From a checkpoint of a small mixture-of-experts model trained on Wikipedia.
Size: 8 layers, width 256, vocabulary 8192, 42.1M parameters.
Experts: 128 experts in each of 4 layers, 128 tanh GELU neurons an expert.
Training: a variant of Adam for the experts, 6122 steps.
Below are experts of layer 4 (counted from 0) of a mixture-of-experts language model. Rows are named router (the router's row for the expert), up (a neuron's input weights, with its number), down (a neuron's output weights, with its number) and show model dimensions 0-255. Each number is 500 + 50 x the weight over its row's rms, rounded and kept within 0 to 999. Numbers have three digits each.
After each expert's rows: a language model's description of what the expert responds to; "mostly gets" lists some tokens that are sent to it at least half of the time. This comes from a sample of Wikipedia text that the model never trained on.

# expert 57
router:492489494471521525558540492527534496495414480441573586495533440421545371539562486455510492478529453503519492476444572439524529560500482524499552545508593492509568449511497398512440506556436416534452538558537519481559520511474447508393570453547428434558458481472490453483598476460460576510507603551428585402545512594534470629463535435551442453517505524557444444397601481434492447493417544519507561476475528494508452489496459400542515489535559522558452424525529502527414574503596503510510466490516530585523494481464469519419503551490531511580517413505541550483505438545500491483409442463445535467566444503482513496551490544614465565442529507406562556498540499465522402561590451532522507545448482470504388477532553572476578509444491461479380492446475455512409381503522494
up0:426482552500518532468504500515485409531434486611394452491495425476499477514546584449559559427533560511447538542438529541515544440538518488542507457532564500541513470585592485470467600511419477413484532602554539563517472518703490526447532589490399605477546521540467403552424521540525535428497508504494569508515531408455451533535522492433517567569473444476468545473501439595461485535407493495472513480467540425576494487488558484497557517538440420500456446544469565545469490481532589549530489424473554517476532577555491457585507519459512419462468483506511470496450515435523524547546428565548599400449511432511439478432476433452540533547454470503536469564400591479466537507510481462352455520457513527435611530438478499505484454559470538530513403540509482532507476489513480
down0:488518514505461566542594511580482399488538536503467478563445518457523419446456486547598493571522470535511551437507511476525512554475534535470453426494503517593483475550482430578491485552608503512554545447444463547470603473469529495540460552553588408484472451488507525510494585442443587507483516510467488545425545345397455503417499455514544465493480531514527488463447517513573512444564577568537413506470487433534461572480555541514529469464466519452539516509541553468529599486526498502510484592585400488589439477498477442530579494479473539441547476535541495497405538576574491469429408529369479495418443421413436489489547482447497562556555565654450530547457565503455477550513468472492452535531582456450584536481512480540479588464424553524560560489520564502478580464531549
What it handles: Inner pieces of Indian, Sri Lankan, Pakistani and Arabic names and terms, such as Bharadwaj, Mukherjee, Bandaranaike, Abd.
mostly gets: " Abd", " Bh", " Kh", " Ali", " Ak", "ा"

# expert 58
router:503521500529521592370441582577578494523579445562483508444537517505498548473579562478517538512537513569551496456550472513431462564495541497437497518530621490464595546591557526558536507414556545443571532518475581480494458445559514533468493421489549513461379482571508449520556504487424628444519528477466462534407544468523412438503494505476484476484400519449548560484485500474575502484519449480492527412472477523558538480440490527460502545478527567555490582505421485426517508566572561533515528546384476466526514488515475498529523497444497573442546524546486505480556528574462512462574501575550427541541547473506565462478610576425486491447441430433511501461458552459597498472599459506526562461395517447551543409592405473473445550564418544489497527631479415476519517468494549
up2:498489541518555483526437494494551619587408505508413427560481573441509506543500490470499547539437544453487522466500484378473476436539628545453538497423548557585510470569498543492450550542456498522543523553543561602548551505486456449483428520462431505479464531448582519500452483530415493460429476572515421521530538459396495541524499471521544514513494573497449528445483521523497432562571485562550458518497506436630513532492546411512561562516499386489505426495494513534533457540517478475542464542491518447470536607480506459559590524457477431605419481515516449536578523512503566468473465483536517534530539545548501502555430581458476435581518564473476501448580464551463514553425637469497437462616492500506465576460463618462442498485495497553569493454487674417520509479434470
down2:601462513441451481486357459501563484401461476559447494403483474495539510558469398475495595491569580436440531550572570515464495492510559551462531481573538596465443506518449449518549416438490438509559534469550563476382397545524486433553499433475477414558432522455463525504557502527488473451394518411498583516413436452489608466525483501481518478481525454486531468525567564507490551513465578504440384533488425521560511519505388478558448501469427426444388484473600572501471546504536497504469479441498496466474494507469473495535505543507516467552485516522488478557455544489476408579482508433517509624516514504461513523520610447488385505487466572548455495457463451552521623539529485466530438477534449359481526476509500493471431523536586474540448515435455527504541526548527429
What it handles: Punctuation joining clauses or compounds: commas after clauses or however, hyphens in great-grandfather and short-term, plus but, or, except.
mostly gets: " but", " except", "\".", "\",", "—", ",\""

# expert 16
router:475491521583506439548576498464393506533442525544521517522407587494505491414569461494473556450434453510447529428471522508473498452502512478434504492477425544550521508493415535407498439545490426411483556476496618530447502496521484476505464485513482513502505466474545546510513444586486448525455524465557566435567617498574452585421502443550558503581413509412510510533514463525502451424471407509513571525464413514473478478550498515523563491467422353534438461380458480573562453516510463493458550559450607485509551557583399488461427525483461475451513551465470487429577497441489477398374577457546492517492492575481485496577541514571452535500459529458392568442474469468447464518453536474480476484409508587541470547470399450595553490464478569484548475443583500515495474552572491
up1:524488531575438559431539574504506388559494573519471524503484512566498561428566479454541429475541486513518587447403574513511613470486463585523529572482561458554506482574581487514356450502537519655543440552507502446552436435480513536499496548395499412494487613528553493454490500570459411574493476453531551484576495439495540650477499492449443495499464554547487556527471438481514487504476453396526497490431455587419443572482518439453497515527511506544478509597535519511438561437561493499512441497615586456444572564552424502553491464515490526537494490564540413491513556481501526452511490541481550493485437512432570469498412629507449506526474509555520472501543469492560496527406505464410468501514455496457485450521540509565488467491552526417498576464418499510397490429511534
down1:418517440516519507469463579514495506585474568489449451376575413532487500475529473492417544524558524464513501584499506501472428483569470560470479483528433539468472560565572471477578534437555469555464552546538452580441532483511438431502449479522465514463526519586529535527497475461520486464445469524615518588545457447559481534412508486474540520534464463519530564494500555504516506384500598477527474579484460611480520562524533602574551426546483516546439438503503489508507462374516420512541457587460500491417477494375441471584533477513372505532592476430490526518476414491489579455518520407394444452479406522488414447448533489517554544469501524554480494564438508472473496457498443569390473593469550519456530437565575418500540486485470482500515557436447498447631435480519477
What it handles: Opening capital fragments of names and titles (Sh, Bl, M, Th) in album, song, film and game lists, e.g. Bl(u-ray), Sl(am).
mostly gets: " sh", " Sh", " Bl", " bl", " st", " McC"

# expert 44
router:466448488431501476534503446411536503438552526451591485594558502587473510379533540563426539488608458502539447525442442557517519449498498541500560491555545450427473469564513496555463429529608550566541418504500471547502537483490575456440581507597515495478395491539486530491437526494426521510495525450534544540414507426498540565477543505513507478455547503462508556515573502482366542545417512417451457547458480374513474521575441569377560472568554524425537526433449476576544487463568473514546510518441470557520524503546558460577491530458561498496399447505451465385591483569561488470471464580504557514515573450542382527429533472421537456526464477477567415443584572490498473475517446406505509505476462451496493454551488511423377492526505437532502462476521485513471514428465525
up0:551496509480503439453427520510474475477496464547492543432528530455554487485518512479577494433476453457537497523533535422520520497508521458495588509526455554441594476511537481478523474520398520492452407474557462432492513588450472526465398543461477488481462505489441527412595550464490544497508541574362528454579486483434549589629576454592462412553470589509526535511499477528440453498576425543458510518602584419458386498538485449510506495422479329531515603509596546458535493499570497500387466562422492445540456568523493445505397531507429549521535539445482524504575530499550533477439470550532487533545474477425417507430454439494542509522466530531462463588451569497524562437566505497536484506460497513525518487519558471475468494558537627412499616527582470544464513540448550
down0:394596580377497427444516592559467567462490510486445483544524515481417473530459457464512492519504516470491511475494486494538529504504419493516440489524490474497566572560404513429480465509558524489527580456535507444487521431527467606505531503510410504582435457443448484478520398566577545466444530557450460578541555540478528454464493559497483523403551479448525497578530439449372590535516571530563529532480384422543469568480493533566417494498509491520466491500496495532542482598480455449530580422473443557507548501461450442507532422461499616475423470539552556544526473540423485528524413513439455406483474485501484391504531514392484473468566498551560557541470402504412545513484552548478522501535454492471529450598424398541500435437456440539572498521484405497412525449468577
What it handles: Past-tense and participle verbs or verb endings after subjects or auxiliaries, such as released, made, received, commented, asserting.
mostly gets: " him", " released", " made", " used", " won", " began"

# expert 9
router:476603490520526477562550525551493488654431474565543523586467401403525510544488442528515506560448561503489522579459578444583535482401433573549494582483473511429558571460514472557528556564492454468532522542520467495485545475455481585544568554404494538565485500432503610462504539454464449597545554489434520434591435534602504596466544471518466511540495552422489517553524436556469415455464439529523490472528430452467402472605570512490539463450504514526502485597501578549455542488507464575363545509448595539513443474524561562475501477460446490527536564525444506499515490507412519456461571408519503450554440532453480446451446473597455518485478479552525496486515534608478439472458550456527471457499522555537554427475490475464570494446532441414512528499507578601502447531525507
up9:439393499491497500481502541559457557500470478561428415500476436521491486509431451472548597536479502406575653512530332514533548483412419564468523482559443518529530549530473516518443469471513555503502516480484393432515444480545540459495441500405587460485536519532558475584483539513421495443538582581560513410462576411463545502499568496524540417592487520484485496407440499455456536503596520565512550492414509417479508462473461517483475496509546473441450558497523501515547569512501478533496482422491613566457481518577419407525492576458503563589521496466497537491522509547437481565520458559539581488542503491537543456445490439525546561457474478473403388498461492499532470631592402523471477497512501488536488431563529468506495610487431545511495537448479430437477547486475596
down9:492672471406412561475575537488453560526482401543479507474548515460526532440493471488503531488473453530478428519439499501457542498497517485620521510431416570541413474553525487526496513516552450491477586472538430561518455468504419547495559468614529452511496563557396487585448466473461527495531475546522563474444476575437491534505570629486501527455472586553444597566457516509491505488487468529539369518450553483447490556460453501471440558474486506518467426479503481450574496539423492434548553523474540499385481472395529563544435529549496556516545449534496425464507489557535526466499468577491566525464512561412521473505465519573512450573560448479514513498405533492574632572578425516504486557477554543446398441513471508470515563421619494484474507482498463539450531619445482
What it handles: First letters or pieces of Slavic, German and Scandinavian proper names, such as Kr in Kraków, W in Wrocław, Žel.
mostly gets: " Kh", " Er", " Z", " Li", " Kal", " Sk"

# expert 60
router:542411493472440471422432507384562620552563537556537525482483453576559550536483572468489400437554556464513510536450493526548562498431521441401412484513507470500475572467548538579529476424481543524425471512546457479546560526383492433399507481483419531511549607452436417561493479476495503531507500516462454442469445419414498465498609493490447536492500527530488528400486517480481571589530523502498358576450538403512532581513500478428527471460539452476444491447511463454514504458502501463518462462450512529528462516503486579524471462492593590484483422528460533476541612427565516503478557473429501535474519446539569527563440448463490446415457519456422510509635420507468611550517466435590468562478483504542521568466519466504520521464433547437427494564505505453412553526502495
up2:437500433481508526474520545492563495465479549533477547562475589496549471521557511480562520390532440469537481473494484501549491525496502593472411530507485470422497564502432403452489439472614406525572500535584457368510502487543597492522543382582480481545445512537520510477483563557528598490523474505504549537499479479533523503365545533505504494461471473516575569532416544475527458480458434473513524370577493493471553471449517551387449487487629544558560545529463528454443485662504498551527571522567460524484482438530464522584513536468512553475543529586499528417504494514459647448496489563527488498539524405452465501481571527444524418489527503605570466458512404536502481551523477511468492511502514573435561486465457541488503570471475646458499566447489467544461582417500524
down2:578548469548492446411472498546540441444451498467412479449547497469585468551437398467591564460520505487462505437517514459519495541454552480387473561479453440559478588475522490485446571488409557448477551546467462513502503508471451484631401504424519586568532488522473514534475499517422447486528547475587544570453417517478546577593522531588544595565532537517512416555487509421470481436634570530499546507504518528543497381415488560485464518498453527490522495426531521541509538377438570508496455472566580468506595466507469521499494535495435447507544503411505492539518476526536512500480441529506473529495468513612467505533451421564562493610377543561527527541484529486475519443530635570598521462561515475432494539447522572592428559505500542481492517477474569449537474536495534
What it handles: Articles and possessive determiners before a noun phrase, mostly the after a preposition or verb, also a, his, their, its.
mostly gets: " the", " his", " The", "The", " their", " this"

# expert 62
router:528443536415447448538533539497496490466579493468581575442547532549536480452505435509401478533502459518473490490395427597447482567484453605575507475561521496384457568487504518560531432520562570551497429481469457526522581420592599484509533539568537542475448464505419524499512484565475544495455435492584502537459500532456448525485507504477497444512483363491508514540487529530446544582413518405469446388469461377473474504569537578432480479427449523418547528500469459514529485561510452575533558527423487552399508485513538492568570575511545523463513504484477438554523490581585451535438551510492578513527543391537505563398457515476585437515496493498583412456474494517463563531475516440492467530395515542536518480498575510490359520560451472574553516421491543528505561484493452
up28:488528475371515508578490502492481537564492442472471537591462512541512544563479519561476485486592504460541476477553538528519513477473468598509493385506550497490450498565481494461485678546518511403460470577437536442458476484488442533496508505462472468503502569537470549482491578429462631542565467475422426441512480524485589491521585476600564523458522524541477472545479462577419479522525522524623489526512492548477464411568367434586460469543476497513478441579597470525534575422390448477491506485472511476458490514493430550554527473478492609485545497640503537518422542507468617480562536517490442494464438452413471498503517487445424595455586502445532548524466506489500524493490554499508448466512474479444489490450500557386448499533472395540471639508480459430514509448553528
down28:529505535582511465547460546535528523345472551512519519491524427556498501480556431491503428437418451543435583522508435537508535494493485451568509530563529456460503508592554485582534471608520512540443533564541445472492550485485527598471500431547515528464526432478531428451394423561580475496474516472508528466525488553480444478526492379491453528576518559553420505507539525555457527506456532421356476533403537576445520508476602588481558588542396492411419562447494459516436461494467522557604594503545487453532385549459475456522540501534488470369479439478544495540482502483538514545560518491546509450512419508568620480495490576485544450515496514474497487598528616430500450509525477549522482623481448464539468542482529380522531522533532506525545487454564488544499508570531517
What it handles: Particles, prepositions and conjunctions in event narratives, such as after, during, until, into, over, coming off, took part.
mostly gets: " after", " into", " during", " until", " when", " began"

# expert 35
router:496483482531557457521485527447550452449603503486448383571557526577483533511417581528512458541571505487506494509520428445416518398587471464437524469526546514533555428475430553525482481496543543565565447500482467528493571473508518447384547424558526496484443529491546519525412506564476550429472553455496477561444471459428548542562451526436589460487552534504501480465470428550460553431471475390491397576409437526522572550509470538456351455546571538503557622467461534535520517476566518522507549439508460468578563522540549483574495511514516458500445468479532522475517512610526453420470439494491569464529533496549471503458610511483425497536533478489525446461553473497573420549535480500541553478470478485394518443500510571457349550550461456567533514485400445542507509380442562
up2:483448511533553500554514481585564485570444483406552486578481505590535516454551411510522512458475479544507476508429539520562592526483570562487481379592517482461536429470512515468508495539521591392491513529525470475523489537465592520612577556565533513468482531527467457514500446531574507519538481599588438482409467533522509487531560503478575448473521516463484448608506510438468515384474479492448399421493457463489443387429405418497535391481550453459508465446438569480438450418467512358484421501446448555606461543474408503540492397485502596438506400432537525532520515492490527463484549423558455459473514477486554515499492467487459511421492536488535474458537484618465491512546471451383483414533506488566508428501495512478536445491531513477538469474458526448599453571508493
down2:527487425587471487489382493502556478534540472514476527517559516558538538558491506514501470401555503440540515456555518507498435445521452522431504466466409444474405509483431501455513551436465557501469539383533502520502539497518409488521457515493545530469434432484496537400554500464473446516337515380459542447484533503511499549483453491540571545506528449478444540456443555533416493483564432583562540655433509500539430539516523531495473652487535509528530530537529571488510555517544371481472452515574611535437498499467558528419432487480553487625518493593531544416459519526530579453492507469455575475507546470509520430522483458558544454576520463533471466543478509421504533491480515519635484573505494595510470583494503431496427428504518359518537421525555511436492551488475483
What it handles: Abstract noun endings and plural or suffix pieces closing a word, such as immunogenic-ity, liter-acy, gener-ators, students, tens-es.
mostly gets: " music", " life", "ism", " building", "ations", "\""